Experts of a small language model.
Experts: 64 experts in each of 11 layers, a softmax router.
Training: a variant of Adam for the experts, 267M tokens.
Below are experts of layer 6 (counted from 0) of a mixture-of-experts language model. Rows are named router (the router's row for the expert), gate (a neuron's input weights, with its number), up (a neuron's input weights, with its number) and show model dimensions 0-159. Each number is 128 + 32 x the weight over its row's rms, rounded and kept within 0 to 255.
Before each expert's rows: "gets" lists some tokens that make up at least twice as much of what it gets as of all text. This comes from a sample of Wikipedia text that the model never trained on. Tokens count by the router's weight.

# expert 30
gets: " D", " T", " N", " C", " B", " V"
router [ 75 119 138 152 124 165 137  50 155 158 141 104 104  79  80 172 159 166 160 140 181 137 122 141 102  82  91  97 123 123 120 164 167 102 126 177 146 132 101 103 179 103  84 175 103 122  81  89 161 191 103  77 183 164 145 159  66 164 149 146 126 121  95  77 102 139 116  88 104 154  89 114 114 124 100 108  99 112 132 100  75 105 155 167  97 103  53  86 127 172 137 151 107 123 185 147 146 119 160 158 122 128 111 153 179 166 142  79 156 150 122 159 148 143  97 114 150 184  81  81 130 141 120 150  80 143 142 129 102 133 131 139 132  94 135 148 128 144 135  93 122  78 139 101 129 113 162  63 132 186 113 124 182 102 156 120 160 142 184  42]
gate0 [ 94 106 166 115  82  90 164 125 178 122 168 194 118  77 204 129 163 153  96 135 133 121 112 151 159  41  94 158  86  80 150 209 168 106 132 103 155 158 139  65  91 142 145 163  73 130 118 114 136 183  97 128  50 100 141 153 148 124 135 199 130 130  94 104 122 172 109 126  89 138 106 100 106 193 189  95 147 120 162 127 116  87 165 131  62 117 129 102 142 174 118 145 117  99 143 117 146 140  92 116 108 106 132 109 160 101  84 116 173 140 140 144 121  88 133 142 153 115 144  82 115 164 180 175 114 128 190  81 174 119 130  99 141 121 137 118 118  86 102 157 121  44 150  90 158 134 174 145 147 115 121 115 147 135 153 142 113 115 163 156]
up0 [101 124 149 137 117 106 152 102 177 133 150 175  96 115 139 148 108 133 172 149 109 110 127 150 114  56  88 155  94 129 170 141 162 120 119  38  97 158 170 100 116 136  77 149  81  98  72 129 150 162 111 130 131  93 117 109 128 140 177 151 162 170 105  94  77 148 123 178  99 133 132 161 148 121 110 147 165 110 168 167 154  72 160 106  86 125 143 103 119 190 143 149 133  51 144  81 185 136  97 118 147 138 128 117 177 105  92 157 140 120 157 166 109 129 141 159 117 119 115 170  90 177  90 112 151 158 101  97 145 103 128  77 106 142  76  98 126 112 113 145 117  41 128 123 236 119 188 159 113 107 164 144 100 137  72 124 154 150  81 185]

# expert 59
gets: " the", " The", "The", " his", " a", " their"
router [ 75 124 121 151 173 175 180  58 185 135 109  90 126  82  91 178 137 150 145 131 163 113 143  97 110 152 104 116 154  82 149 128 136 140 111 149 111 127  72 151 149 144  92 157  93 122 122  89 167 179  81 103 163 117 160 165 101 177 143 123 142 164 100  87 103 138 119 104 110 194 122 122 163 110  97  99  47  92 139 107  97 118 153 191  98 118 116  94 129 120 114 108  68 121 186 136 151 102 156 169 159 119  97 130 130 160 150 117 138 146  66 133 164 179  76 107 157 181  75  87 106 152  94 152  98 129 136 181 118 140 147 141 100  56  94 168 120 143 165 118 141  65 178 111 108  95 142  91 140 183 100  94 188 122 168 148 138 157 154 114]
gate0 [113 102 109 139 162 167  62  84 121 136 129 168 182 131  98  89 146 102 146 129 112 123 144 107 160 156 105  94  97 170 112 138 159 131 136 186  47 119 116 127 132 179 141 150 133 137 136 158 102 132 114 142 169 117 140 126  85 108 149 111 171 195 172 113 129 134 112  90  98 141 144 173 119 115 137 101  56 138 175  93 124 137 172 143 108 106 166  99 159  96  79 163 134 142 120 144 104 123 131 136 135 165 140 151 144 117 139 128 179 158  84 105 126 159  85  98 121 178 116  81 117 115  99 129 140 148 129 206 107 193 145 169 128 128 152 190  81 107 117 114  98  56 133  76  95  49 147  73  51 107 123 157 128 187 130  97  52 195 143 128]
up0 [107 185 170 143 124 167 117 231 160 110 137 160 108 143 181 172 118 164 162 140 104 157 109  99 170 156 123 110 129 179 137 111 128  91 114 125 133 126 123 116 169 130  95  98 134 120  99 146 101 114 168 134 121 145 107 127 126 144 148 105 134 176  89 137  64  98 118 113 160 134  96 155  93 174 119  84 105 127 123 107  95 152 135 153 108 188 161 154  88 177 178  91 121 107  86 136 172  92 121 128  86 122 150 104 116 119 170 116 128 116 154 178  90 197  90 159 104 101  58  72 146 180  77  96 158 182  75 106 114 169 197 143 164 117 133 176 172  99 165 133 108 102 102 136 138 151 152 147 148  63  69  74  83 143 111 102 161  89 104 135]

# expert 10
gets: " |", ";", ":", " –", ".", " —;"
router [ 98 130 148 141 143 195 140 104 160 135 119  75 149  96  89 176 151 146 152 124 132  94 135 107 120 119 118  86 161  89 150 172 136 120  74 155 123 156  87 108 177 101 105 135  97 135  99  62 115 150 112 128 148 147 183 158 102 193 153 148 160 129 102 117  98 155  86 105 124 156  97 113 156  92  89 106 100  96 143  60  93 103 148 157 120  66 118  99 126 131 131 103 125 104 166 171 155  93 164 181 160 150 137 137 143 136 161  80 171 132  66 165 149 184  95 135 184 134 132  86 125 159  70 149  89  74 171 181 118 154 170 148  62  82 104 159 153 161 181 101 133  53 139 123 114  57 149  99 141 122 125  98 152  74 119 122 131 172 163 116]
gate0 [150 144 193  91 108 171 117 152 158 141 107 139  98 124  90 128 125  93  88 116  96  99 151 155  94 146 153 135 117 146 168 204 118  91  93 106 133 101 108  96 114 143 141  57  87 123 140  85 103 109 157 119  77 110 158 219 136 160  80 157 106 146 119 111 116 165  75 179 164  94 161 119 153 163 108 149 136 110  78 155 166 163 149 112 174 145 131  47 127  75 149 142 112 102 141 112 162 115 169 144 114 129 146 170 105 156 190 120 168 118 123 153 120 147  82  98 132 143 127 150 108 155 117 129 138 171 102 116 161 136  97 165 155 164 122 140 160 145 124  87 163  35 140 130 117 103 150  55 122  81 132 144 140  40  69 122  88 176 177 123]
up0 [141 138 116 161  94  61 187  92 114 148  83 110 102  83 175 146 141 144 192 136 120 104  75 128 125  89 129 147 102 127  97  87 157 106 181 139 103 126 118 151  99  96 149 210 157 174 143 144 193 116 120 140 120 107 130 108  67 178 132 156 126 121 101 136 167  91 152 126 160 108 123 105 171 100  93 128 104 173 180 135 112 140 174 106 108 110  91 114 190 154 170 139 129 122 153  86 105 132 101 131  65 142 161 121 144 178 164 117 141 115 243 122 108 113 119 127 172  99  97 109 117 107 138 119 132  79 132  74  91 103 103  92  88 125 146 109  96 176 158 160  75 129 153 125 145 127  91 135 113 139 182 147  78 211 122 195 146 139 127 106]